config = dict(
    router_score='softmax',
    num_attention_heads=2,
    head_dim=128,
    rope_fraction=1.0,
    attn_scale=0.0884,
    tie_word_embeddings=True,
    init_std_qkv=0.0256,
    optimizer='muon_variant',
    lr_mult_down=1.5,
    warmup_steps=200,
    final_lr_fraction=0.0,
    doc_mask=False,
)
Below are experts of layer 10 (counted from 0) of a mixture-of-experts language model. Rows are named router (the router's row for the expert), down (a neuron's output weights, with its number) and show model dimensions 0-255. Each number is 500 + 40 x the weight over its row's rms, rounded and kept within 0 to 999. Numbers have three digits each.
After each expert's rows: a language model's description of what the expert responds to; "raises" lists some tokens whose logits its average output raises strongly, later layers aside. This comes from a sample of Wikipedia text that the model never trained on.

# expert 59
router:497412540534555495475473504437511522469503466548537451468449500578530487485558436528487569479516533544462551461487585495520448527507576560563460519478497558501558490519563481453504527556551494437536518464504429497469481543560470558529462514449491480470527578451519456536558500452547519432543524462458519545562506479515476495525485427485463415480454493530508529509496521504491482472432579532520474448526523477505537534427358520522472423518508475544483503510578463506490505479505522480522501487513501470474511488513509577477492524455487528519491543512518525532526497502431552461442491531499536493510515407508564524517517530469545537475455445492461560532417533554490524404473489506522490599434454497479411471612513426510497544466508490434480498506475464549457473472491504
down0:527508482498524551496420479527427526521486447508487409515469465463462472493536442457540457448500502490479474584543513437508449528475498483528499506497550472495492434515570536472528572493423497540470488435574603448469601530523521510438484420476475414471531571519474502492484465510457503517564553504535477436467449583480529502507583501514536503525527490461463496497481435527480486498533474502483558487475422472492465505506466518566553406486497472544568475455493540440491492483478562499496553549595438528447488383446464504485414502534437575542493510440467503520515504468482510518522459554557468441544537496490489462489557534495475464489509458479407491447524453506528500523495481511467492533521485496490533436510496488487460542539478523569473456552424507476538569476527517
Letter m pieces. Single m and m-initial pieces inside words, like brick(m)aker, Wey(m)outh, Ports(m)outh, scri(mm)age, plus stems kill, bomb, exam.
raises: "ers ", "ers", "ing ", "-", "s ", ", "

# expert 8
router:488494440471556521479470497543504480470453539507515475485455431524524514508487525495529504474496492479528492433375520497504551524494498499503604482402559462522520589467575470508478507488504499450535553581496483518579560518511476466531478514493548508558501494452441471527500516541456464459489526442587521448557587511538486546425469510534501547515466482504506479486541445455536488529509533490508513500517543520503481462431435417414545460498497513467473512560528528455512440492516563465560541500481451426540460485506473468495428467549422545482515553531414526470575550488552526461462553552506548486473481531480528479537443437500540541470458538566525478497435543456530443482489539519458554570451470467480551522517557446476425497522501532470479478476519430458515482583534555
down0:495500488446459449486470467452449477448429494524559523490505433448572531482510495541444540439524465448509465495521600484491514480530511533482461481555383572486545495583544469509523510593534507543539512479492514486497561519572454422456533507477567456531473494525507503554445543517480497481442468438464495561469451493505446459547509571585506417525466484515516482533498559420503478430527573488482434454490491470490509474592461509549485435574503532513422489454557576503504504531533544482547472460452500476483433552493555486483516591474465457498522476469442476595496531481450491490551522534495497483520453480537501519562490397509524521483481486448489514535473519439456529492511444440487511493509551536457511461485475531508498508431478475419517535506494549474494566509529517
Word-initial capitalised fragments. First pieces of words, often capitalised or after a hyphen, such as Co in Coat of arms, co, oper, syn.
raises: "-", "ast", "ach", "x", "ke", "ed"

# expert 15
router:557505456484544483530490501412552522465434479564441552545510536542555567489564436495556430472488508483523424468413462494494518579473586536534500598530443486466524522475488542572522468473508455527561491507443480564533462481498573518584501518497567484476527544535481593507494510517504549478533548543486506539420522501475462551539466469533473566437539470544492500529471464527534503497497506471502501476540481489470458467457439520520410503594531454558521519477556425553540477512481530478514558513453471512486510557548489478564442410532460513478492494513493495534525468536493538447512488449447524449445560518491513531509498504439500499478462537515490507555466510581550410533512518534559514517450521496507449562485533437505519528470480559474455508482536564465504442441519568
down0:498488487535524501514503471440466433516429493544436559484470485486533458459441487505481487514479494449455540514472446524485567485474423497514530581554472448554491506503509471520461471511488525566529565482470597480484521469518503553427558574548520478520449448503510460524500459468503554550521413488502528491518520533518446537570536461478554490557507441512468473573479531464463489564528507548482504559493530519423477529523493491534510475533555452537514529550459550529547494496485438509408528505403438562501489603498480491480491467477487475443463454545514501551439560607489452502487629397476493493433546484514451531533503551511447479529471460557563490511502532531476507557443498486539530556478507514570490489489481489488517494482542454513469570532552435446494533456553522
Germanic/Slavic name pieces. Middle pieces of European surnames and place names, often with ö, ø, ń, e.g. Bromsg-ro-ve, Hors-for-th, St-ro-ppel.
raises: "d", "d ", "di", "de ", "th", "da"

# expert 54
router:519527463533505427476505428512535502493510513479502502488562517537492508470466506433559413487551537422427490457492516507431438556447513462452490479448518501463494437476444509497513564447524513542484505506448479453587482527457545482451557505504468450523471471433496469513464573480515518430557459476598535486466494475566442545415524488465498588562526506435539357468590537506558506438555539439466541492485537498506483604560546479544422493475525512524473534481500536493491504436510597427493429493513499470476524534530466568510528460458530548434495471504527530518460520527433516506527554527523537444484482557467480488486468586452484516479490481500506518504533522517476525446535479496509490450533470412476478492459552522542421506474520528483509482498512516521531507449499513
down0:529492456491417454570517503512551513497466596536448512435512497494483516429518473496545491432511438490492460405460511442525512467501509582523437597480585492475554461424538556429510439458547486431525551532472511514466477513451536481519432556536543513476502478538426432481459555532548518434534499555493483462476517526470518516457490466503515551591516494542543537521623459461460475484487508448450491570525492468499567486445442473465495492448487522495503530505597493509442514520540500555525501480494531475516524486499488573499506512518421550428529481462530541505461563512511476510506562492492527476535571536516512490570587499525488472537472553477510454497517488551518484467479491497486459525486471488469428525526540489570442496477470426526503477448529460429453421488504562
Quantifiers and alternatives. Function words for quantity or choice: "or" in "one or more", "approximately", "some", "only", "than", "nearly".
raises: "one ", "two ", "three ", "one", "four ", "five "

# expert 1
router:468511501545574469450447465564508534529497500462494508434454454433488424463534464514502595527506546496437557470443503460551457531478502548522426429500573518510471450477468480498451503463406472449500507495514557451521579505471545432496502496523515540450567522533528449486520493485496499545446546513539521523559468518477494514548476524500530484541534464491589469565493517522527473515496526547528549515486448477527471493435411457539443442489465476465489444519551429451456463463513477525539476458554440494497456536495560505435469522478566535469516511514455526446515537557465502533472509535519476579509457487460496449490513493457574471462502389513464535535446494473473503506574542576447486528429455516466439477603449451556522453435495433487459479465520458568505495511501483
down0:523450489500509528495505540481548540523586474511578518527528484488560568568531524557540514493539518555557491466495544476524483448445453471530490551461500545441366486480422572495456443529534524451576501506536481544468531520448515467455512501532454437428427515507564512514553505569516464448528425451507478546536555512551442447545450479444484478585514533541544542483585479531498541527518460563473555546520530484463469512451477463455484539450516439481536505576510536493452535506527529459489500454506503540510515429460537444587521500504393498439487487553473469525426523462558487520465491551526539435512474451507484526451518487524528528576464472514440507443492534579483504477530467522464521491470503440511516506509499534438488526484542466455514482558551510507550502446442484
Mid-word noun pieces. Inner or final pieces of split content words, mostly nouns, such as ref-ug-e, pi-x-el, ti-ss-ue, weap-ons, Kingdom.
raises: ", ", ". ", "\n", "-", ": ", "\n  "

# expert 31
router:462586465461476484520480504483533510499523432466436542507477474510466476499518563476513504451466595472466530547528486463538494561509469480572504563472455540485527530516517485529507527509446541504538472479459568536540545480508464586531479493557507528471513505507528468500551522519509536516503501583478500407474514531483525471542478485531555549442518530559453468487470557425463491452542439519497538421511490490465457473477380489558477471463465462539542532523505448473511562464475549545546579497488408528553438549581503459449497536575483529507573560484488550400509504474466549445505488531483464549442433562508515490483504564443538493450531441523468507547558458430515440545580467536513454526433508511439489537517530512463430503481496507523527490478547552490532548562559479
down0:520487439498472544435539443525481513458524475507511481506525536485460487541460440502539449521562498471474541489516533532533537502565475441512505452494514482459540474479466436550479473480539545495488470467516485445520563431567511482431541591475577447445509471511495524506481486414433502498487534540452479433528548528513454486475498554516481506471509584488484459493480510544510529525471455400424550566443528490496414465472494505497455544482513488562511473529539559468553475509484480409522445486473560467477497484489447563492474483518489478544531587499484529515468547426493518499489518491441513446602435471497415401440488532526538515446502564549504528519503605537471517542497533574518528486534483481486553532528510589551465563468473478486551553549497542492521529466450401
Codes, numbers, acronyms. Digits and capital-letter pieces inside identifiers, ISBNs, call signs, catalog codes, years and acronyms, such as KLLA, STS-51, 978, TV.
raises: ", ", ". ", "-", ".", "L"

# expert 35
router:489486458484544490483471561475451498519482525542490468528544480537528483493560506570548523541493458460378422551447560543420453556477523539534455476513500536556507497472566448486491495473510452429531537534445465476570538468440465453537513483481442470465434546468581558485501516497479510435493511477467465472535486495455472426546504497445448477533454492520513500536480484500485485531483597512444465513468539496492553460477438455482456507542520418507502410498590432529467541488491525420495545534497457496450506433494492529492488519508477559490537498420523538492595520457503497495402477464533528512457501576427501427509509460499555525570512536554547525458471511498485493545426500513537430475503478460455497523592497428495453488537456499428480522476539446537465454475476510
down0:522522479612558533518474478605444508540546515446482554510535483473459475529519529506569492487522572441551463499484433524509512591507402526508510566540498502507501491501507472480466589498502505477520477460504490520489406503444460529518523535560443498554544541527510523497492467483499571469502391521427453496522555515437514447486525510478436498470522485531596496370488537509467464494563452501495505451433501493528544581522469514459479410543532421481500492467451525520473454476522476563499474517495548459529544536493440433507553491524459472457464497481524441567522454520429514561503494442507518551481516525498522498524527474501513492482394492497533445450464480518498524479492450473513514516513505492522522439572518504486500445395479501600494512511438495508452487477527577
Noun stems before suffixes. Truncated noun or verb stems awaiting -ies, -es, -ers, -ion endings, such as compan(ies), famil(ies), offic, resid, Battal(ion), produc.
raises: "ion ", "i", "ion", "er ", "es", "os"

# expert 61
router:519501519574577438453520440494497485496522513483447503529465480516552588488538488520463502486463460488518491484527526526553486510511446543508524479414566481489485512515443491521507555477441487557456438510440473547512493472540492479469520492485552472458480483455473501506476556497536499425494533417565400485482444487537465504576466553536444483438479536517471500513506551465438494473483552566417471520462518487522446569517564476502473464512529491481454538454526515426581448463494470473599553459519496478489464486555534493570574491465559583520526458451560448538475472524459508502502515453497427456517525453444442502493446503470469519424491464560447502516480573489454582534501470512437509438580460484488511509529438496522555471487464427490529570486444559512502522543569555
down0:536539572486546443530501462477483556423561436507505472582492500489442539511472426518540487466448528508444564491487541439486482544496445536508549520488485484484600455528471494502497504486532481523422579495448460468540454503502443454571576499487481460529455499548489466507492488563533523494492559563562569491448531473454467547471483496519503508513432455479503454470517510532537466408465483487536505444516461542512455457497504467529405447510534406472520503535464501556429443514425479467517538528503516484496473503525522465540554615522522492451476506462530545538521510507462565550489499522475485454508446473461565547515577474534481450493469470452431505572573484527478478542486535483498495470521535545468472483508436525479487519508555532401491562494500446510509490359464521
Passive participles and verbs. Past participles and verbs after was, to or previously, often passive, such as used, described, founded, led, caused.
raises: "to ", "away ", "off ", "into ", "down ", "through "

# expert 11
router:455460462553544546418548540493434469507523540488469443500532501492546505499552426521575486501472465515463452493517503505492476492424528525467480506473415470439424416473516500511492506480492488511508524535479559538573544499523474509471469503468605551490533500483535397550530555482441527478458525485404495457485579566484512545518522498476522577461553478526485562508506488558562508593476457503562535495526530413489510454444441522509474506560542435454504548478531553526514474399491573517562475484478481448563492501467433538464480525497507448525511440476475507460561516535491456437475460488507466600473555486505556499451502527473447544442549466534463521570441537554539534519464492470497471522454527485491519490498503442457572585513484499483506508543528471504497540440487450
down0:533463473521517512468544456493476516547527539529608502527508533477521494535432506455527507503553468481515557483508475545437564462512502471476528460434460495523485475552459523538527583499489522500624535521525524488478439372465500444461520562563555495416529642586469527457519473500482556570419494453527475505538529440436484496540522494489474444496442487504475489501495448500476533483502569487459468483461518579558464444526458468494460511495522482465438436544490569575451539512457465555535541490507499496508517476498514489482450503519521553414583526472529465534470502481462493495503485505543486533533523500491493495459543480481482423550551511541489495474580508472425465505443464516530566505520446485533559484451498496524452503468508564397440547501497488534522555536468530
Stem rel and breaks. Word-initial or mid-word stems like rel, design, resid, differ (Burrell, relating, relation), plus paragraph breaks and digits in tables.
raises: "s", "s ", "ent", ", ", "ic", "ated"

# expert 40
router:485458483493558521469500522493512569491464499500517576415421516448495449436467554544502557566516556439475478542427519533489529524436503546488474449529540573458538487464520460470469476564454544463537428561482499586558525510551516455505514512486431480483507515485487454494468498477505497525544497471411590550538420550480478484566510429495506434460552474479549524537493566516477460535506552582531505492569521526535495550504469546507489489492461474552530486548602547489476545563562564493520491481489462512448480510501534537483521524523551498510499457551453558498553423433505454484525441530512496440475582527468477486463567455454540480421566512471551515443471493474500427509551472512505442501512474531453496472497540467503528562456459493489516562502477460567489517480414534
down0:588481461523564477451505476540484440524490528416541526518426522444472521462472465459475545555511490481540491461558515415491472568521563487483550534530527505512515526461469564421461482414463521522478549484595454626512453458547530504581451472483499483435453518498477461505439548522537477451456528488528559457465491484552461499414484491464452567503491526526559502475435464469486499512497489476488489573482484494495415491449546482505478464541521459450488528488490554479537479478467513509501471503498496488483490499503529509517461538538520469443469535511504511548469462545480491505542505628574505447436502459493471510545442542550453501476510526552464570464519509468465539517462507577504464431512452490371476478420434455553480567541489499533490520438487512565497546510496538
Mid-word consonant syllables. Middle pieces of split words and names, often short k, ng or mp syllables after a capital, e.g. W|ik|i, W|ok|ing, W|imb|ledon.
raises: "y", "ou ", "um"

# expert 24
router:509436513437450413543552430563497444504424496427506469522502512523437472488487526487492569530510458568555574500461446494527507514515513525516462484540444547434466563532513487417541525498518458528416582461440540458498457520495448525447518506418470555460446491433473424543577533514480469486477436484512581545576502533481485498458494528480480421488506520504488512491508455510449492500516414527510433475452511498464529518527396433452556458470468476573442492535486473485537437498465577455525488531510513444441479517442445569473515495455549486472460534508496514478543464489484499562482450504476513540447449454523500497447549486524566511548485543489498516438568489547517470444469504512530509510494500537470446490569448450479517518475548547465421526554535502501532531537534506
down0:582455456526478478455449435469438521458555474479556497481576542554527496489467565501514450480569469537464543499457512489532525514513546507508517508494563461460508499542471479566482487461449507473534532463544451476547518483483495505511444496541499480519539485506523556472531498578536506559518550514471426479570531454469461544505523495502471501516558522461545479539535573538486475416450474517473483506475478482558579442464424542574534469564599528455518533541509540505452499456452506478476473466574462534486496542525510581520409459510482499402490461466554450536462507512515531495562533461464488496490505635488485523450509535482497433462543484580509535518477494484466485486470442542518508534398523497455539517537510549485445522454510459422479523584509573525519395499499531
Single consonant openers. One- or two-letter word starts, mainly capitals H, D, M, V, Sh, in technical or transit text: h(ub), M(aps), sh(uttle).
raises: "ed", "idd", "ang", "az", "id", "iz"

# expert 42
router:449545513477540459463494498520427475495532487518517529520455525480464508451428557523551503527492579543453518447556459575532489547499563549511512499459488460518464445453471519449437490472463543424505521491511519504537551410479483532464517487521488454537471449429514415498438512475562478537545418577465558478470482536530512539536502436465560560560550503529493515505601524520508525433512484437467544498536523550475520547527409518549416539533472512563504483517527431450496526468486538459516482536528400488520441543535482508500503506459474580485546478444454588551550448449552520547487534545489450514477456523513501487495526476471507471487523436497511553504482516474484435419540487512522489462445549570414443484548471498513442543511489507537464506451546544528561528553522475
down0:511419461549498567507434460544476552486469550453520519490497521489481556589471481468449489525596505481434510511502463504465457503461532491495532495498487525526497475553439462512537492447554552479431551487478508487488495437501482487503447526550456485481543556453479544512483434535547456463521508517540434461488536530449514498471479568526537596507487468483496516515520487462535363473483494520483479514514467527547500501491537513475516449498493545475507465488483486506498485528586550547579452462478554430535434564500581534482438422470513445556579502504546475539475520473445542465495513532534557565455457521527506512512500562530529509481432509508518406420505488478506493497555552531489545480511507491401566414509480504511470545443479537414485524488525475505500431378570539
Digits in numbers. Single digits, commas and decimal points inside figures such as populations, times and page ranges: 77(7),086, 18:00, 4(.)5.
raises: "\n", "lead", ", ", "b", "m"

# expert 36
router:457509476491516414546546487562603440453496458489564538515500533472491526521493508496468477502557498503503576439488496425498453500476511498511433449458543453477520461461477526562524446489503576490457466516578474445558553508466483537517515505465490535513517442482490485488446464541492544528472545513438473503502437509516448515480566579505505477513519483564493453470555501532534458567509489455532474524517515529441544514492380483526508441460568440479479505496539500507479490459488481497492443572479512448498477581562534462486466533538506489486539418497492540447461502472429577495463526488538513463492527472509561455523459505415528462503497459474502465498491507477434435418487573544501517529467459556525509540499517563521455421431489544490407411469528460476512610552458423
down0:495497442522504460516533448506500489523540579517491458566489463496491576515547471567516458502465489540462509422507486423452531468451486566520490444566433579490458490549520551487537514482533523521511507541479454539527438504479476508535500465542485590506441466515493539556455501572502543554456621543412452435437516565490460516445408446480494542516496548525463448461507478527564571510501461555439484442515490477557509473520507484473565462568452496491487426475531513505516488574518504537439493481527513475519483469525445512488546511514454438529497519520503436497549560481435414547448509456561454441556447533553462476557489543460525533520552505505484461481455528533494582452505571488506491499519515522487417537478539519474494483471509505538527457533441487480546560420516503
Mid-word fragments. Middle or final pieces inside longer words, such as synon(y)m, Indo's do, out(break), Similar(ly), transl(ation).
raises: "-", ", ", "\n", ": ", "sh", ". "

# expert 0
router:466461451544447499515455503532576495504432526499535493511467555448456490514552509495501500500545447493432442479500465507544469499547486542508444439538509493452555498511549486548475440443579433484489513522526395416522507447494547542521593515474460433477436534545518544458506510535520521446438513479470508431550549450496491467523486442461563414516547442539475535472510512470449503531476444497563523537573502453490546471504400459546579474460533486502541474497573495533462475453521500480576571493537535560477593478501506445522503541513416492517572481485478563501470401449503530503565499495540464492494464515488491507470500490499439563552561518513572517550502490464474493485484517564484540482488480521533533492474536543513474464568504524479401484493471436457438543523521524
down0:468460486500540432480495541497582418502493528481480522534535445466443536502553458489512573527528436537461455569510515516442488478535532511470561511481482453536489531603530492539514522493511483464496415509559451516560507438558493492466485525469466501514484462530486520527505453501508509465500465518496416572499553552495530471530461538521498521517556481515506527535457566531536459516457455492456500489471568460495405509474480535421529557440525475451546425496500490517476519424521601539545510497467432416559520545510510426510505534500477560428515534535500513477541501605530565495527523491465415502501462513497508427539509526543501515520436536451534510545524498491541524580490541521441526553447477563538500507471494549470566505434504456490408466476490412486502546410564479
Place-name word openings. First pieces of proper nouns, mostly countries and regions, often after "the" or "of": Circ(assia), Kaz(akhstan), Hung, Or(thodox), circ(uit).
raises: "an", "u", "ad", "an ", "ut", "um"

# expert 9
router:504399539572487514555460493556508498528530477523517549510537435449513390442519505531451547546517447500508568438449545540456544492445452548545473454555436466478465570491509488548473481409517536403498481478511463497514565508478463538457550482492476562549517526562482474561520529471534499571441538457472470553539413527536437522532498483501540466477537490546498426516507459467458473501536460549513515511475544494500502489457390498493528540457498551403510460498536500527500434540537558468560506527544507496535529461450437494495506563531482499564497488529492586473542453448516545521531454508544467627491511525504445476479505503520539540496541472461573495519497470428466487496477499609558499511468505500457537531518522508512461523536515493509509399503472507451483513550471510
down0:498498435499453432475471476490509486557448494514520482467545497522504487439479536504467530484433540521532482497510519547503590497544485483547512468516495467496445452461503498535490471527427547496418521509482481506545452513532506451545569515553558521447482502505487465547556508487497517524473420546446516516497409475518535499500492455454470521508502452570385556470437498509504400495507526474510545522440569492534552471456466524482425515529454473499466467518504488457479564474397549505468583470528541499530556469501521446429481495487546538503474459483453458551557434519444404470576552467495530521533514485419534571490494503521533527513548523538513530551484492502544443554450440459540564524504434506449470555539462466488423527590505483449469522478476575595518442541518499
Name-initial syllables. Opening syllables of names, often Asian, Arabic or Indian, right after a capital or at word start, e.g. Ma, Om, J-ia-olong, Y-ud-hishthira.
raises: "ol", "ol ", "a"

# expert 13
router:447467441440527468479532526482490504519573485434546472473527474494537466421554453536465501532523505495481549484423474491576471510503505445538485492521491547514495481465564485500573523556428478549446514433527485520486486469468510461591470506595390537443514485517582535461579478532437567453545585413490552499447527502512493441514531568481476528555492453519551503548563489550492491539552483502470493494507515451510469553486452527476552449482570528503528509477567435440506522525543465476503439494496501486464503501454515539536549499551557507533476479512484444431451445442517483533426499506464471541484474488497483479437526540457577451452541475412493501491510491569499520446507510536500454499471512554428492482523505483566552497416466515482488551472556512517527522442582562
down0:468493455488534537498495411483538513440490511495494502487601452517597489500558461489433461559497464486555523523466482457474503462518490459458437516600530524426482475541557476548470491472556449552445555509497498478410532514493491461450452529467514508489490562468554508534521544467467508445500511493465499520453488465421500518430553524461542448486436503490464537529530411476575502481542494426539481584481476450517479483504511555520512545493499466537462487528538502479545496551459456535471523445527440454472532464511531439508517560464446465554486575530526497489487487514510377470513522506470463424507423493563488499548457503437491519498486548423552469446565477524573534495499554535528452557564463486451463437497490547512579559496495521480512398525515558485494483463482498
Letter f pieces. Word pieces made of or ending in f or F, such as Sieg-f-ried, wel-f-are, satis-f-ying, ref, if, plus some w, W and table pipes.
raises: "resh", "isher", "und ", "alls ", "rid", "ish"

# expert 37
router:524542481565572477423520530457471504492577520452481481463488484521539508522512479534419516454534502458488544508466543465533565536497501538469437490439520553514510471566537453419482536508474563502457436551522482519516507492455524483513421502506436467492513480471497525480512520579568555411504495451470456527470538516516527554515533495474477429439474570526464471480562525538504508440530551581484485445463467563457466465491539475565474478539472534544510427484531524548556448484488503471569513477483488482525451507458545579515580538492438570470465482481583444530474434520488492462487545499495494440502534432456449533485473478536591453424506452539490506476433570523574562499524473494459485534538423512542554482519396488499556511475500435430480504524533527510484512559526483
down0:491521480494454576564560528604513480446435453484489537495448436509492479518533552489489484450481530468497494491527452575494446495448461529489540477548508519508475506521510474545487540523582468524500434479490495525476449447545528472575527518506471569508451486512510600486470596518482463598478512516507481462476444456503545423566454499491480484522494473507502605491409494573479496499565528508552520447571490492513472437467518495487562456538478484513428549493461536512515494529509454499475471532545504550492581457464539409534514518407532443460485560486524512534511545485464488494576501545506523503504435460511486428516495465497493457566541431474533539499477515522510450467503486528439534467510552518489462490514512518394518436491501517428543421524458438484403521469567533
Past-tense event verbs. Past verbs or participles after was, were or he in career narratives, such as released, played, published, recorded, studied.
raises: "in ", "and ", "the ", "by ", "it ", "there "

# expert 32
router:503474480535471461462498441572428407531496514446432508544572489481498487525494424542519569557553560502517507412472496480488558515500439547492488509487453480435470519503535479500495502499504512548493561458487541513542467576435506459541537503482500507501562472448481479590562520529534565525550567536502489443546569494473465448491485516492469552515467531526497472497526475511456518445416538521562510538505515506558488526454410461512529486558500504579429530562580525487478433470520504480544477523505456497508487385499522514436535545458447517456488541518488478532490546412474484529449500477516519550480464435466479428490473487504564505521487483538525497531427521538566489474448510499518530552455476462547488548499481579498513569517492494463506482609606484459555500435454536
down0:518518465562452477456490529524497502499489494474546516498503567543454539547565583396466501485501556522477516502467494441523486540537538530521554475511487466494491519503480436518495459441520551455529510488505489584533476503486441494490461483502447493492437497562431484528466549529438481537477552538455551515489507475527507523568539526518599506490459505473506509434536477532534433466531440526540507425471507551397539447527540484507531558471438563612521517492441546494530479561472484466466489452498483515531483575528482449537517482493512542501498453524511512450518505590418568503517591509469427473503515526568436505518507504410561512481580513467517515484506550486477445527460532477542405523522558507430452593494543522497566562498551482549486504511474518422578512531497485
Verb and noun stems. First pieces of longer verbs and nouns after was, to or were, awaiting a suffix, such as st-ay, establ, elimin, preser-ved.
raises: "als", "als ", "ed", "al", "ating ", "-"

# expert 26
router:526529478567462511498514514420518555493506512541461595471472548543541492464563519530507510558485454465546523462531489504445496471534526453479530478510510513447516450518506463501473565487445547542585482396531508521545540526504536490522455483477516541566565510510532483515503485478446470568462514489479457471522539557576513481504452438509477445531467477542511495550502532462486489528571398552455511501500462517446451543467486465544513449480494563529509546496459496540531524491470428513524539486431532519544465416479543512496461542600522444558498403474478436475475562603574545445518590528507488482529496475585550508448466527473538483579539471563548564525477524569529436467465540461476488544525481406478559524521460482473517484492522443448478476474473472539498481521473458
down0:483551482458514508526516461522542494482422556443551466441538508514505445452498440520482474455536428557450437451539537559493476469549487545481437581436510510505483552490500514466532583556513487454441466481544522451513544475508451524580542513507505496531540553422488482498474560494515450452432494541526437547557415450495477441493471450474479467505495492501548516487471506442531506487439507488549506475528435508530507487527593487508522468537565470530477509551433551451499514452482472434472464474455537498495513456509547520580539545440544544502502427489497441484552434495493533504513490503517528542552494614510542543470541536475548542446573502485487501566470512573557458495454580499511533555434508491512470454457513532485502491478487428543583451505556552463510515501545590
Line breaks and markup. Line breaks, list dashes and == heading markers that separate infobox fields, list items and section titles.
raises: "- ", "==== ", "=== ", "| "

# expert 25
router:547475490455599527473504507518515536422530496453440601491540474559514496497564465546545472495515466494467488542576526522541499470434497458513542503586444497534530543554503552474467552452487465508498494458537584470506506426546484469461584482464531454529490493522493509461467553417448450518486554499400456537498525461583516468568469572521474556528478446478579550543501581469475452457510495483507512514519516513483538473539545497539489499548408542550505545468493536503456453499578452541522539455551528505503429452493523516542484563522478417504467463519465480539521516468535539533460554454504452453554463418487475499479482491538520470458478561436468469508512565532469443488462505488530536554469520500537527504549528469523434459443524465474457430489458569511469484499511576
down0:472456566541447512502488514512462457520497475524537476564489525594523549450540470478492453505475485483543430456503455494494529492510388458429529489489472555439524490425554457486502545469503570496565521548565533520540558483494525537542535401519463545600515519500533519478584454541491466481513475508505505537531472546496450476531564505498442418537567439449511469465500553436488491432494496541499469491463503491480484553517534507461465457460523471472443504443512495574557480562521490534519545528470460502490456478487497464483472505480539509469471410422521516457536511519513451505526488517512443455519564445549475542515567495493505527524490468489440519491472435454621470485576478491501446481536365516519476522529445565533482564562575496532466492484514486490441458537476550
Sentence and clause boundaries. Full stops, commas and paragraph breaks ending a sentence or clause in biographies, plus clause openers like although, where, but, while.
raises: "In ", "On ", "During ", "==="

# expert 41
router:537581530535489479538476530535432495439527532479513579531471533451544524461529486496561516486535577520489476446476466455501451524490480526542478540580519515444462519541565509552543595564520520598521508460421558498512510515547468483445487523501472563497553497517504526587520478503550512524478536578524451520503458495515479490537483485464414538474556513544451519539504525528565473487447519460527519516515431462485441522444426511481493503519516508596504528536613497492428534491542570509529455528439449584561482510470510474462468537499545465525526532437435514433558519463510508514534405485559521532451535483498535513506536469533477504525477405481439557522481454450519472557532507505506432472414437530489445501559478560516517476478509512492528453489547551507536523460502455
down0:519516540509518467496540479554469512515468609501437463452514531493463476453481496541509500482468478453407481567471468488468573511498553508542525514488505533494535494478452455537518498424503460527501480462472468509546497536508549489487515506559523453460521469510508514541476560565480490598426485490468485477536475466493447464497466516516479506388474544459415526495533510475502498515550448488516417460547454568535524478501422469456536513559541479574503562517497491504474444505480488453555455538560534527492570579463535496495432454490520499489521513492381438464477508475481463420521484530421418594487453422505513472537438591459513562539469466463406525519501521468542494496562515522538436500528502515498503546496498482542554547542474557516458467494480440418467557531510549
Word endings before punctuation. Final pieces of words right before colons, commas or periods, often infobox fields: in(put)s, Sc(out), Cred(it), comm(er)ce, Released, Type.
raises: ", ", ". ", ".", "\n", "\n\n", " "

# expert 28
router:491530433479510468479448496527562583537511511490441496536402428490527522481529508581456500490551534483475513546445427478418501557520559591513470430566482467510517509557483505460541415523533551508490448504481512467505519494529539512473481506497455545421467482560505497516506536567527419545536453562511478492511429477506449525427524521557454523487469477507493516535478507506511517449466540530425427448507573515491474475502405517485506490517429454509422542500518471491450468511493569550502498500428450477467523438558539508415447466573492532484459527559536542554502501432513458520481433480556459597528542434505490453483483471495540452493487495575432521473481487472503495469500483458541502578491464507423446567482516517531567514449500457460501493445511505493507520566536514
down0:488571385481581559442439461483551517417491502476555389493462414458442533461534516532523509574538501459505512429511482534410491518447505486544464477493479521535480534552506443479522468515527533464499409517428508578446502532509466455437520525496420472485536534542537509459524552470449489530555471449449522519516468544511510488466562533488467480426523468483432488474534532522529514493487484473525537534521491459487493491533471466424538526502590521456471477441482537459487452449479539513548446457470545497460495475504543515546444497476501553554462601504513504475539557476459451477499448449438525512481497453520496463558476480515509480532474521378520480470533483474445477452498513513446516513444478496478478529570483520448510427491492588533502437466508475471406509540466497
Plural and word-final s. Final s or short endings like ts, ins, als closing a word, mostly plurals and possessives, e.g. Serb|s, Soda Popinski'|s, C|ats.
raises: "mi", "tic", ". ", ", ", "ame", "election "

# expert 34
router:513459542470511470479489525481495499529587587505450486494466469473449576538520488528524499487537481555477557551508534509479543440520577476568555471507475558471503464455503481488573530460500482575474468541502526484573477547522511432460421480471548438465469499517501580537440552554479499442580475493457453493553431431505483527507444415478520498459551492451454525484547471504503525397519549476478541582521463549499563446474444516563428528468472460524565564504490483499462444508532560520477452472433571508515490506461505508469516502492491456505493476556449573572504480555506419572540469527451458528508499501504519411473581491555435489445528494486495496559489498514541577534467473512435533529546468516483513470493505537429555471495548514488534488507522497440442478457472501
down0:530450503487516549516479525526495490488499516477492462560467513554515421483527484529475507437503479496490540502417471431501513484525471530504469479516455507467591542527474484519507515463502455383495567492481509422538508502560452553416514527513554465372436531501482423478523530514519474460552467499513481532462539458538547509543515481508499565497556498521610422400466478472524464522485575518457531494512468572545539499455560470492504538445523477514475442558535513478519517527496477526508513535518530502465508469405486481548435454449519569423535456454535530466505443541505599545590472494530555522493515474481507499468501470499488485469558496458456445457471469507577511445551540523608469438553541501477438525476495423504515483523490534437554463510438513495529486475459448
Time spans and events. Nouns after numbers or determiners naming time units or competition events, e.g. "two years before", "four months later", finals, votes, medal.
raises: "in ", "(", "and ", "– ", "in", "into "